{"experts_per_token": 2, "lr_router": 0.00133, "head_dim": 64, "rope_base": 10000.0, "attn_scale": 0.125, "final_lr_fraction": 0.0}
Below are experts of layer 6 (counted from 0) of a mixture-of-experts language model. Rows are named router (the router's row for the expert), gate (a neuron's input weights, with its number), up (a neuron's input weights, with its number), down (a neuron's output weights, with its number) and show model dimensions 128-255. Each number is 128 + 24 x the weight over its row's rms, rounded and kept within 0 to 255. Numbers have three digits each.
After each expert's rows: "gets" lists some tokens that make up at least twice as much of what it gets as of all text; "comes before" lists some tokens at least twice as common just after its tokens as in all text. This comes from a sample of Wikipedia text that the model never trained on. Tokens count by the router's weight.

# expert 0
router:138111107113145144157170155120111116145145108112103111116114118113141148129103141120081139165143157129124109109100128139078157134114117182170109135136071089090128100131185142127147137131105126104134119136134093135185085111126111093132152114109112126169126151139134131149131142146169135136130154146132132105095169109126139096090115117138141146141137105137115120135128108120117122111145
gate0:138121118110150107174114135125161133134150106136106155175094123122150130185132101111136129152130166172108094102168129085142150153163104139060158128085121171103194158074150143143133132120092150094090145142171116102103141140130094150190116142093132133145131124136106149119157184108123134123116137095143110087120169179103174138127116105123101094135119137143127147122160103139107129133130
up0:115113144144107112132134137140112130146130111088134103128169149100097132100079155111129141113132102126147124104145135136135122113127204119119082136109115159167132100139120109096149119115157131176061136144098110114137110124147135129158133126145102146155146138124104158132126125136157142147112128116127144153150145098151060098121124148107158116145115137138115120145116165124143122125173
down0:113134112188111136094116148134095123117161167100134081116145146099089113138115141169148103160109128167130106150117144068174108118121143122145114137117128092133096141111123116098147148111104170107059111130141141156099136143117113152113154135137114100171137133098207138114133101136133126142112113135062157143151118131121076114106152142126137143130183113139115154150136151135131161125132
gate1:132119135111165077122119152137145144111160090141082134145105137131129145151119117107149137106138134103159090153123121129091119080101151143124107133155101123117123110105113133162153123120135173109120105110130082127185119122125095156128189154136111120171108129185121100113153111125082098110172108127098148149151165118108163130153128141123133108119145093105099119106097116162092116098122
up1:073065106071136129138142086094146148084160103123150115150123105132136114122088148109176165138133075117106135129132144139107179145109103124148106182177129128119131159071154099129130134116136124128138102109127095080129124135112139155140109087128121128139115128119130141116111101121118128145199140052099134107110124133150148133142128136131166118099125096140110136174099149119122113113155
down1:138139125126091132130126115118148080193138116120137124136128120132112147101172181156116151131125116151124113162147128107136131119166172147136112151079098135139128136118148132162105096164115159116127125124133148087087158105103065136171099148171107158133196152149120110096051128128113120096174143147136117140139087117141125130183104129146102128153122111118109127125098166117129082159135
gets: " |", "|", ":", ".", ";", "-"
comes before: " ", "\n", " \"", " The", " —", " A"

# expert 1
router:106119162135121134151131127139079169114130098114118120090184121163089167078125163119176133140163077165132100132126131076108159169162117139146119121117153101134117138116127116143128127115123116130109090090125097130116110123158142118109118128121084150112131139101167132127141124145117112155147079146129134126136130091135127140149120169118130146158154163114127154147105141146118099123138
gate0:107154123127117133151178110095122106151127098170134107125131119119133127134161137177128127104113107109160133156116149150093143121109116131157115125115149127128157112093153156131126133084126177162125125162125150144164132147130169124106084082140131130122142139158140123113134153116119127081152122147185126117137104119103110129130103163137123115146123105123044112167126104147108153205116
up0:142135138108121125110136159131119191114074126093131095108192109159133174158119150105121150124214110134194125114128104124108096182111130157158165108147105115124114166127131103087100081105145095118088109142113136137085142166167089128106165136131129123131143100119129106151155162123132132132141143125144130123127118135159149143148129142139127129117153093094157103158104116107121108122109
down0:102098115073073125139152128114156109160096175136144155162111145137136127115122125109146130137121133165088130131085139103136156108164131118121115153117099139087101083104097139148149159105144134094120130104117118102150120161090130121105141147137133104110152132127105135084117114102095154126118130113143088121116142118134152149093133131178150195124133141140097146095131137142110150103158
gate1:107127148165140123120176133111134095136126119089096124146144162105120110128142136146169132130060174106125135121107116140122098145150132093107150132137178097133142143150066157112130149171135097088121129134140097095132150120142143135129169078155099124110138113090138095109095127117092101151116110113141106149129126142148118131157111170130119125140172150099130155122133103152150139162149
up1:091166070136095134111113118099125091143103056168160110143133124146098153125161169156089146097146148129124147122135146123151115114121140153111115130128157167140102180130137136102098149112113126115106128074198166131130111144125113139133115123146158117122135136138115105126159110125116142165116128091134117089142123104117133104133170138148142103161114160094146077166143133115140151131130
down1:145127145158127127095104142111130163131114115138117150110079156138186144135114146104126148113130143083110116089101155110161097132123142098096140112097121126142140150151143116160138089150085105164137143150113122120145102173115124143111098122078134111135161165145151136108082125141103142123146152102117113091174111145100112155085125144139120119173103103121118112117118105155110162151137
gets: ",", " and", " of", " in", ")", "),"
comes before: " the", " ", " and", " a", " which", " but"

# expert 13
router:130100084146093093139132109116114120095178084127128148135082156139125099138118194135101139089109159137153128147142120121137083095115104149150080130166145137120159146136135113133124101106066146114136135125105155105133091177103095134118146094079137146155140142134106123095120113099150134131106145072157128123154151149107104140142173135130130069161127148144134127118108144132128165147131
gate0:095125103141153095114139132154140119099138169154106103119133104106125126151123156090083146141118149154138093098146109127117128134139131147131100140135119113090124140152185138155175111141136100117138118089112111171115153119127118124090197140151107165106186112122149100124118142131142138093128114132155158118153157113114145155103137067096160120149075089124117073117113123105119114107122
up0:127139154171167105131137141100122146152140129133105087084115199116135111131143136129140122111166146101116109111154111142104136128151150129125110111128129108110098141141139086155133110118113125126134090126124124145164105142087121153112144126130128122152117206150161125152094111103135131139125131123105054160080173118135153129149164091137132122149158095115107079097121130107156110151178
down0:111134150153086087156104118116105123170102151124137121152171110138132127133083100099129152165185101143083123160088117124086124097099120133118148165114109122124142117140150147126156159152160124101124175149117110103126151137150133060084130143173129176149193126129150129140132103137113120130112131151113174128134128108123155121131131131083131100130117132105127099094153136109163107132125
gate1:144144162132146105121107144136162109164114094087153138105139114131146133144144121160077120114124114136136138100118152113138125126105158095135150125124110101121125103097110120086117116111125131109094134141136120150085105112111127152145106143099121121140131173087149170164151119129136133116118102110104091137121142109135101120184121134153146125134091108138122135155133122172106099121148
up1:176170107107100086132132175101125159131122122171135115136126107165140053148183142125124152140177112117079078098103156147099171112165123141139128134118112176139090128088119105113099147125105120121136159154102108134121118107127084165133124105137101102150144121102112123153111147138143164150128158112148127098120099159122121126119141143075127115120087164158156143098144135096093099114121
down1:141111101120109152104121155135112119191141168090125173123126164156101116135136130128154131132106143131097116113112106114141142120123118163114162074147127145178144109142120147120139102131133104151130145145137118134150152182127118132096088149135101147122142071145153110210113125138093113108127122140156135114145148099165102104123122112107174093123135121108132150102176125118132128161113
gets: "0", "5", "3", "4", "6", "7"
comes before: " |", ")", "0", ";", ".", "°"

# expert 10
router:187132131116158119111101150140160156162120177124111106138133123128171114164107142151095143138117118125158121110129159121107161120151109107161146127098124097169114089136151122161121130105107151130113084172143122108125166098116121158128132154121161113129135147143105165114159108147126125084124110129134137122155125182122151103142126104124142087104112113136133173139130136182131148134155
gate0:153120108135088127119154146122129149106165119105128122093111104123144142132160122138145158127172126071156140134131099118147122101106181139181116143176118137173145114174166154132141116122145147121125126131106141070096101093155128142145105163123131143133175166128123172121124157161137109140124157150100131111086150117156136109150156155115121120077121116131129118119139154165171140067126
up0:104183110097111154090127123124120096100115156134160120096120118123115187120153132115141121095092146125166095097102117140121119123098155100188095132114115101118126145138135096105101134118171116130119127111116101164140134122169144097075126125133126171111122136142098114119142136135148137144101152106115105121130106108163127122131088191165085136135145140084127114146138159143161139133141
down0:166112161116108140127140131140149089143134161132152097143141110086126125126183138142154121153169145121113123100115086099114128114127136085133100115123125177121120128126101147097089096139094114112140094155140153089126154110139129107134155136139153082164125130140167112132112150144141161159111126106120101131124113106156120161143079102127152113154111132163171100110100192140097130123152
gate1:155124107104160129140165161139188145133109173156161145126115152154135169143132144123144118127109159164120136115115165146111138104132113115131140180097135129191109119149122107144172131122117144130135097110135122100135152124151131117103129107133090159119177143148115129095080108116152143127105133127189145141151132100118129153129086129121126101100154110114149168161092134135119094128096
up1:161055120113099133138153112144134105122122147141145139142120124103123107102117139132112110166164136158168157090128136096122133120134133094124110199154113121128121129151129198134124140160161149103093120164150151095157110119092092144118110111132116112126068120149089147159138137150121101141112107147157123132092143127108117136130163111147111151128181126115104123189134125074117089132157
down1:138090125128134130113113102105110171123117117182125108130137148119164116108091159133093200194144114082087119149186128127148173131138148175112126117147135151142131149143077157136152106154118115152085104148106155101144104098110170174154168133129167129158112132103117136101112139165121085139129144135111155146126126092136109158125128122160124103126147151163117157077159130144157124164082
gets: "s", "ing", "ation", "es", "al", "ity"
comes before: "s", ",", " and", ".", " of", " in"

# expert 20
router:149094117103112145133112143092170123108121140108169095134109101152146147115135138172119100104139185169125142084099134111146150079111147075152175172162086119166144102164118081123138114125134098126128124103116142094121150154130163109136143190140156126129101125144132135123108114055135119135120155118130106124112089114142092121138108138138153102093107150125156089132113130131109126121122
gate0:145118145114113120150113116093144130077211169116157114114092116124127106141138113152124097083157155138100129118121117092152131129099101141086150179136144108129140157185130106150091111087119101105120119114116131122167138143142118064127142116144152119133123129119105121115131104134145135132132113149112141136092133099126111161146173135133106166130123078116088070117146134109173122132146
up0:128106150125109159148089112107161138142120101107130121078167129153125107123105131156136127174099124113087099099129154105149153091145078134142135081124131115181155126129105156101120143133130117182115149138152128099134132144113081150161127126140143111114148148159076153090115119093150108160167143128127154081119134125139159125121125105107177138136144130133127103117151116108115105098139
down0:133157086090128143116108143128106139179148155103131175107105096120124123087130107150133127158116133156139173101150119145178092108126100141136154097115167125132159104103091101163140149104117123101102152120107130143175128118143100105135147129139112152133188119116068157090156144138139082087126145100165128144124138131119118142109128106078158129123143112123107130093123146110148126143137
gate1:171149162117135115138138126102102105139095155131128135108124116127119153134123161088080141158125097133143169118118110161137138102139172110134105095168146102143081125159107126128129143147151128093141054097081203146119104111118129115149158136128144153141093162111127143133083069129157122128130113118137138098138129129127119122099138099109135135149076090151132107089134118141131165101158
up1:126132144179120147113131101173124134186119151129137125124118122128145126080113167180153135136124129160126156088154140187121152142074108169165130123131134123097130138124134167130124119167108132127140129088105143121163112107147110142113102158125086174079093124137145134147106185129117143100145140112114127144155133127127143109140110124141098113137154119109081132141119112107113114139086
down1:142116117085134149120129073169145125158099187102120140124140106136124140149130108146128117131152095131186136127130155134146123116103170118138149112119147135117141169146118111107147073118103167117121130089090162151132124109114093136155114125133083157083153109130128122130155136136140113120096123104139096163230097138138152067105125120137145136147118144132122076136155074111124133154160
gets: " |", "==", ".", "%", "===", "0"
comes before: " ", " |", "%", "5", "3", " ("

# expert 4
router:127147149124142188118153113089114145119128106098084140122134129131119164109128121119134102089119169175096099115132159104118123118169142133169138079155137116154106115125121125145113097144101126125133149099187145171090122103119122136117155110180145129112114128169094118092055093154149147113110114115125136097131158111135124146121139126165145131068153137108116137122099142119142128107124
gate54:158117127108136106138186147165147147174146155093086137118126135069071155118166152147110128156082217091147114136132157099112118129137120153101138113169157098099109151122096125123120122157110149132113165128155160139146097099105164102146138077186128150134100084155096130152119124147111162124145123100139128121102182172127108093080136121095112116148125101117145180126134088152138125126128
up54:183119153138173132080145128145140088140121134146114106110149119138125145124117152139129087068110125135112102123118103145144131150146113165123109187122061124126158137122145149144131137155094110108077151115138116160151112133141141128110081118156138107119106140103108121119134170176129124132136134130131114103119165132169108153096131115139102145103150137118112115085141102140136104093143
down54:149176075150138110119114137116141135109122139115115129144163107135088094127137100121118146089108124142104149108137153108082144126125137120070132129110118135121108145139148104123118111153133112138123096120107094161157072125142127105110151148112134146114142133164138086139089117143159139130140137082164092105128138131111111135106132126161109140119153132127133106149158158127104101140117
gate55:145128068118140100163136104143150165124121118113155130120141113091150135110146136095144146127115132212133139065122093144126135115125088143121128167126129112124116094168139144126113158137150089119149123102099101141099140142137148149116153116136123135129128115135145157139166164117148147092143174140084129152113115141161148125151127131133165098152155144178129111108117145094115105136141
up55:142106140133129101139094108102128128127145139157122120123100118092134142076121112131138125129130180161098152111081117173113126064142138120155122159058162091096141129114138096155128130124137116125102124100095100182185084102188094137113138129152128162094143152128090086111075130127112161154103136112072118141121151149132140137129159156139101145096147103142116164082158122158113125171116
down55:131132168117123094150141151109137110146118159086154123120131116158130140134126112136098138183129134103125128152138144119122130141104116119162110137111161119143060138118089112131146131153109100140139147126122132097155135091154177150115128089131119075122119091147101109147147141119166161150118152131106134093111093103126130106083133153152148157111138098097155121131124160195141134151166
gets: "\n", " \"", "==", " ==", "===", "---|---|---|---|"
comes before: "\n", "|", "-", "==", "The", "==="

# expert 7
router:144102105130143105133093136114117121101107114146135126135111063148142140150126110113157112132162102093119099119102112135137136151139121159091158117122113103144148127145115156084144096108159110149124117147114170219127099147160130108151164145123116118139109103114130103154120125145102147123136110121135114142118153115132132104117134142114138124127162133122127134159159107098150152115128
gate0:146180106122149111106120166144173178166085129112121141135073154096127116131151094108112145134120108100140107151111168159123142143147160094120119118092131102145153130134132150164123145105095169113151125067146114111141172114121138148128115133141161158161095138146129135105150152088148133110142165091137120121125140122092109137145125124147120096110122135114129102126139123153103135121160
up0:127084118136135119139069107098128104120133116111115103172136129172170113123115117125178155120128158078117167112126122129135127153106106161123122134089153161126096124151123120108122098138120092152087110163156132129121111061150112100138100152075132153135166169145116099132119152155128127139130105126065132114145175126090166115124127109126164122143086138119116138102100115099146143144139
down0:123113123130125133091143102131100084088129122144103097116116119165108107142088166138132113119146085171134103128174154137119152150114119139098123131141154163123149163146170130107086108162101120081142108177095107103089134134146073106165120157128146116159144163075129127105104130125089137130149104149150079168122104130150134108137127174118109128138128127123155138132143151126084158107107
gate1:132114113085114112147148177087151135135146114112126131091128120147120165130131106117157122155138095148139124100125127133106138136127110163130130135186118155167132086155151116130120126109138155086134110120076101083119115140134075167089114123112161133180103139132134156143123129148071151089134112157113161100120109139159101140139156109134104141151116102144113132124137084175138104096138
up1:116141112140149178119125124143134118138140114167113108165121138183126161106116101137151092123132127154155126219126126119132106139122161141162155145124166120132113181157128109092107125176083140111078115127125157133171132063164098162152151089136148090109116109108127079126203141142150093094114158119101140146105158132140108137103141130113138129153103129079119165134109131090142142094130
down1:148124139166123135080136143106152146140147165199143103081150136137151201134146112141116110101120135161122149108133133119116133135132117097048116125112095127104146144108106155087136135129139142136172173125131145100122130136133101156091145111129120116124127105154147110132168127119153156096107119138176107165080117111126176117138085090123150143085145158124147120119124150124182116089073
gets: " to", " was", " in", " of", " is", " with"
comes before: " the", " a", " to", " his", " in", " that"

# expert 16
router:133162088136098107122109130110127157141102152164138119094103102108133132118171127129101131147141112099125106153095138115104147124162127135157139137156141114187149163164139125131123128099152133131133114148147144185150188181107133158157157144136132137125133134106159142092147101125145117149162142148131120122123101161133135104151139137131129115124134102107133118128165104149163116097091
gate0:125125128175150098129107158150099119115144158143138119105115136178144152101092163128139158146124117125141118115117112147125110110109110143145129117113136144121126106127125124078094143131119097109071159100114119106168148119164129136132129109108106135165123105132156123130154152143100138102151131110148138128145131150139103160129108120160109193136132115122162104115103148151153144128112
up0:148126121144172099145191148087105150087170094127111169092169141163163124086081095149106084124102121153144119121145083136141116136110128120107110125125137139099134169086133132142113099158122133113127120116133145092122157152116104139136139107157073150125125142114143128137141144098087135132138117088151126147117166142131136084129104165098130111113129107123115144079082115114111108110170
down0:136119137122129117112128135123104128138098140151157110128138158130132111154113119165143100168130128145133081115153097092107124109120132102137146127115153113142110139136160129109120126130105127080108136136127116070138153075172094121117151117134164115119116162102129148130120117142155140108112147117193113139132125106094102124105088101120172142120168098141125144130155126091149143157140
gate1:151160110128126132109096129123151141120100138107125086152145130114113128145163102144140121100129133132126155081121122164128139150118159087133102106114139136145110122150147105111125140134081149105164114125105148127160102132078092109157132112125143149128115104111124144159145121135143128119141139137104122092146134072106115134150126090128138078097090165126157102142113148144108128127113
up1:109101162089130120087156118128117141142087137118128138101119167133141097161099131099122140157147112137080141108136134134120134113071074130125139164115124106112139130113099111104140161119114119118136089132130121161142110135136145097130089129133131104139158086100160082116170154107144102117166097129136120130152166133122091149094122090135149105131165130123147083114135078163108124162153
down1:131158101123154153113144152154140099137178098099127098152107184149168139086160162084156101170082198130089126125066166158123125124088130118106089140082121089140110142128175104169116157140112144158143101122187105112092099143158143132116141140147137145150105153117122097144150143139127152117143090119130134150142116169123116132094109109127143108143079152115109107143109152129125146107122
gets: "s", " season", " time", " team", "ation", " film"
comes before: " of", ".", ",", "s", " in", " and"

# expert 15
router:131149110124117169111127118181117137180182119124142130121116134204113164121147157145126123179105137117115164109104101140148121156117164156038114129143120134123124162115140128120142128158125142107132154151114158111145135116111123112165130149147119139141112137135115101151090188129134120164150142132141126149115143086143149113150098128127102155110122117090115142126116147140131084168108
gate0:182100143131122107131135136175149169113137076154136131079118112085111143102114149116121132112081166150143134163111142169128129134133120146119127105133179122105145134130087082117123166128136134111131111108089140112131079091110164118123151115174145162122122125108109163109095088125144165111124124162145125151098140107155102132138081140139161195154094115114122084145109186125139111113128
up0:122105124129086091169146120125141081076130105134142128165159125139124131090113064108083145136131147167115115076142129111093158121111099169152138125183075099099138131074155118137163092128141159157123156096158143114131100128164108122135139132104142147116151106130141146144143149152087150139135132089100124166120130078154106173141117128162121107109115101126121139164133114126132136153125
down0:133126132144133129124135118114134132127171136124111154086129098094124144138127131130142153135152128129171105095138080130143108152125117103102093126162106130130101108110119114147169156150103152105146119104142098138161107095102138124109125105127160113119131124129102156157118142118105154101085125157110144129100133147093116129101135138187112182113154084104104117146138155168099151157112
gate1:121123102126106129125115104112164163172090174129098122104145097142144112144161132114126118140189114106143122146136129131109156116105165116135100174125096116118112142124118156103134149118123122097126111115165100132114130123091128128078119102140122100103123150143159102112118166092132161153145120086121140172143107137095077181160156140161117085109146118115093141116132147148118147100129
up1:088146121145141135163129146093131108140104162099123148127105116140150137159117117130111116111119111143124112123114120131101149138123151168123152130143124144100141161155125100110127120125121144104098138156096116087087090106096142088188118079115162136125100130148176121142116119125139124133101134164145137080120131157134110149145106148138075161134129156123154157108123101141137079116121
down1:122104125156123148097098126121114123136120110125135192119123135082120115090121119119118130145111121105132147100151144151153143149136136184147108132160137136172129126141140119151147132143125131109102164164113144069097106155141104157156118111180090112128114150162089132110147114132098129103157100201112117127128119125120106116127128137110143139130099142160141113128109128126134124102115
gets: "0", "9", "2", "1", "8", "5"
comes before: "0", "9", "8", "1", "5", "7"

# expert 21
router:150137139106131134133161110115097116122146115152111183128101142137118113111112095071095114129145166137111165161143147119084100135123140116142165114103126126124136084093119154119093152157182116138146149109100126083119134116171071118125081155125134148131124141143103130128118109141116146112095071143165106165107151100111141122083113140098116124156182164136134104108138101118166120108152
gate0:084112109142122165115134152115138160121126115110114098146157074115142156136147175136135133128114127105123139078128131119150128104135131147133219152136057111152161123118144166158111111132114140128160092110136131107125101134107127127110118148151128108150146136124116124146140115132078151185150141114135094133213148131158124095116150105089127103180133189113149122138130159134125058146085
up0:121114114097090136182135111134119106106078119160102164113138171120102112080129129087136141080116105106130114116182139148163141121145127150110141134109124126174107119159083104121127122196111101112119150158121147131125168138112144110105126074140143094134132167096123084101093157130153141145116115112129160139118132117125127083113113149108108086156114119082120138160094121112137138118161
down0:113144088115125140147108155138131164067086127157153131124108151118118153116153137153133115103134164120109100108130144132127149111177129123125107123113099126134139149126140150127129101112121120105142099113133131149129131177125109164135156125124139117118123133126156118155070118120143122127100094122127119161196068105117103132132106101121125070102098142127108103128132147135112145088115
gate1:144083106078182136132121132133139137123069142125149125137171150152143144118136152163126179167112151120138113102128085106107168165125101157104110114115147163121172134120140118120124117154132139096135122114108116126114155158134097093164133173154132047120103143145105163108114140131083128118090139114106141095096102148150140093113128138111109135097137119143147156097093134106147126148113
up1:142122153133131101137089105141136113113114146142122142124094111122155147146109096122140154147108181116095142150130126129061095111147138136130175127111123110111070150129148110160131124093113140132123158149084108106093109088130140123102133124099147105124149083097145148128112115142128061161108147120096063125114135049116109082115101097114160085175137132102174124162138075112127108126139
down1:083148131128085163094091101140137144129095120155108155138173118128076109138129159147131139099185144109112140131087134136061113088116130111132093137187141165134154180123161096121126101145114108156095178113170123072150154084160129130138109124120166160096135150103108153167117116075141130116121117146134108176157142108142090155148105094106092139141104121132116137169110160131105108127135
gets: " ", "1", "2", "3", " November", " December"
comes before: "1", "2", "0", "9", "3", " |"

# expert 2
router:134112174119097154126107125120137153146152163139118125143139137151080132125141116147118132154115123138117123138104151100121124143096121166155132140131083104130160103143115155124141127105138127104131097157190164153147142136165141123083121149125161108166128132049128129153127157152133132159183170105129121140117099092131135095143127131145119104119160111145119092115095115157109132115129
gate0:137140137128113128157101119094172138131148125164106112145150177150122129139101098164121133124135165151139146121116123128095128105117123130114108078144156151087138121137099131091170105099132143151148135140103145111124153149130099105117150143121128146154087142098126110160149117163159150107117119150074092125108170118163107133151131166109101094156145106073127172112172084097105140113119
up0:159107131137130152134151090127124089154115098119099130151132125131148109124152128147137140113134096092126141140122174101158113171136134123119120088109143111151129134154131134168120123118131101146112139131129162119154135117158160129149107147148151111117130134103109136129132142121094125123134163132131177137151158132115135085073102125107109171119154150111109174170121099124122136140088
down0:079192060135126143156107128152124115100081133134163088142123137118121102120113140122129111086153101100124134112147142083117137127154177132134121108126119138126147106167130136154121141098143142145146087125178134149156121164115126145142132143099113139156132112153105120116105090144089133182136158149166137133129088112137104116151122118144114122161142138121154118137092118156107163129106
gate1:140144118112146146151108120117135157130138148101128127126125083145101124083127123098134111103111111110091116122142079131084132118141133126157134146085139114129114073112143119100119163131127121123091142115087115172130120135106123149169177092119090177122118111111130111135100143130132082136144106133101126145131147129102155094118113112118155116124119140123129133112088146149117097111155
up1:094119106104143090141129121167133138118120142126118107141127183146146165130106162115157107115105142071143121090116120132145159121086142122174119132138125107121136111070176160099104130110157101131099118133178106134149078131138132139166117140136116166126111090084119100131124105101093101136116126092088118169088142132143109183080157102129134124102145115132132135117180125135111118122169
down1:119095100121157139096125074139137128116145113105122175150158098124162135148176146142132148106173118126151132148147125112132115117099162118123114141135144153102145140110070141128106142131148117108106127107149152132153131124097092097149092144088144106137153142141149112145090100173114126153141128133171103116105126134153168167173134112086126148138131140123123075137141102149112141124097
gets: " ", " (", "/", "(", " (#", "—"
comes before: "1", "2", "3", "4", "5", "6"

# expert 11
router:087131147146124165115136103108122141121117110148079160134175107140153110104100097123144120142114094137126106109143146112127127116135105105127160117087141129103107091119074112115114126144132108134093133132098144161142067146119116077152101112084136142118161109115133134126145156139136138154152168113107077151098132111090098161102112148145095177114114141137142095139117134103168116159115
gate0:122133132153087110137111122122179133116114085081098135156093114151141112127085135158119090123137125140099151080102113098111107091146145150109161121120114120128159126112145124153150131113116115111083150164124139123127102106179123080131104189098152133161129105121087149125117155135099167139147088090126135140103152149088099157119161131097121125129106114132150104144108160105164094121091
up0:091119136139133138132136170164148159124125131117151173099162194138070124088173131126147099116121157094152153099089143127154069109129125088134130107144116151148155143108129136102098139071112118134107142112158184167107119138124132131169129140104105117078122106137093170150147145109128127153147169134158114116161122140153161138125107118134114112129176154110143144153133142132161108140148
down0:117127140145091105124146140134144136062157098116119124038170109149104112110103111153112153150115154133156196141100136124135115093114155153125072056188128069133120118124123132094106147147157122135151142095164114145189129106118123117115125145098132119150123164123129135130169138131167132111145094140159187138108112126131145158119156101153118114124126104126115119104113129137075138108097
gate1:106135111111121108091132139167142158115125091126117164124120085112112132158146104123176064161109139095105132130154141143165170113126147127138138134154100151155171154129150163132104124121121163141107086166112117135104137113101106094148182098092117100173145134103136151133148155060132112158137110120136125111134104126107129130102126138154128164146142117150105149094107139140124118083140
up1:129113127119144137109150116111076087096124152173104133139180128107089141140144126133156114133102094142144174135131112091149146097141134105134131100136133124130112087116089156076119117140142127131073162116152130090130109093170134100158128184093097125069094131130108115146108166125155138091188131171114131131099110145134130132133140096086145155080115135124121127172102142151132116110141
down1:105149144098148140109148147133121125117141090153136176143116140123111128106163143127131127130101139139108124110120160141165127162129148106129105173089175118093100138181136120130146139101161117099110097138127137153129127086152133083148153117098125093151113137139150113165118155117107104158142134116185182160152112120140101149102165099156129162120139156148111106152137178120137140107125
gets: ".", " The", " I", " S", ").", " A"
comes before: "\n", " The", " He", " In", " It", "\""

# expert 17
router:138110139098146131121115159121075110146112144181128116167194139113134167174087138124112150136122118152111108115159074108155122138124110102100117116111115148142107100141141131140135156173115143119099097129157130097101166147139102170120116113142125100108111146135124121106131141141134157167106100132096105138150090173117150108141101136140104168119102116144130103084176142142115126118116
gate0:140135108134148144150145137177151103130112121165112144125105141140107063150123129103113152119138157120129164100129136148131092116087134125123149132111131111131131155144114145074125085139086136104119128095178140153183150140160135116123179118121167145129141149079109153165107096138146134089117084114153097150155138136113097122175131113181118118149122112119126088102156168108180113147132
up0:137113161102125124124102098089090172137139141186140124129141123144127084094137135116116136107117119137175127149171121093137120138135148107124132120107144126095162115093074137162114119160146137143186174129129145147133149098103116105118081124137140100114118146085123143102106135164072125156137113168100148141112113138115123118076116134125102135113112151134096131121121132160129098116111
down0:119150134156163141118176093109158142110120095115134108141147117117116154156134126137184121108122108180151145099185092128124106123119131100113158158122147140119115114132098114152121145145078118132131123131126132145143109120177185169144156084085146123123082152085158142173105104147089135113117102124121112140118114125063100124191191136105090099141113119131141160138142129103120115077106
gate1:174090147089113132136123126105160127154124133117140155153203133164147082165098174124112112132141129133149080129116157158136177154085163146173129095141135081123100111188098128120132110123093147116091104082143132086136107141100124096125106112135153125085154172111109134122156142172143120148142131100099127116157128098085102114113134112130152123117123117154105142129144101134110167115123
up1:118123087134125155138099124136116130124111093121113148133115141137174120159095129118104158152130138151163095100092126149110098097127141116117124106118099148109104119092116129137083155146106178119137122111153112143126105153144105143099105117119093103164112147088059144130170156145176090108111105105107134121123093140090159166123152123160108109148126135145125121132067130166111132154131
down1:103173101144144150117111123124117140118141161106116154090083149108199118138124127106125115121156137143120150110077135114110144134142149136127105151130088125104117129108124106116089158140105167142149133113150094109119146118116158153154110119132167125113130183131127144074161154137123064054153118136101142123080136074078131104127141113124109118127128153122147109116157145121147128111147
gets: "s", "ton", "\"", "er", "y", "man"
comes before: ",", " |", " (", " and", "'", ";"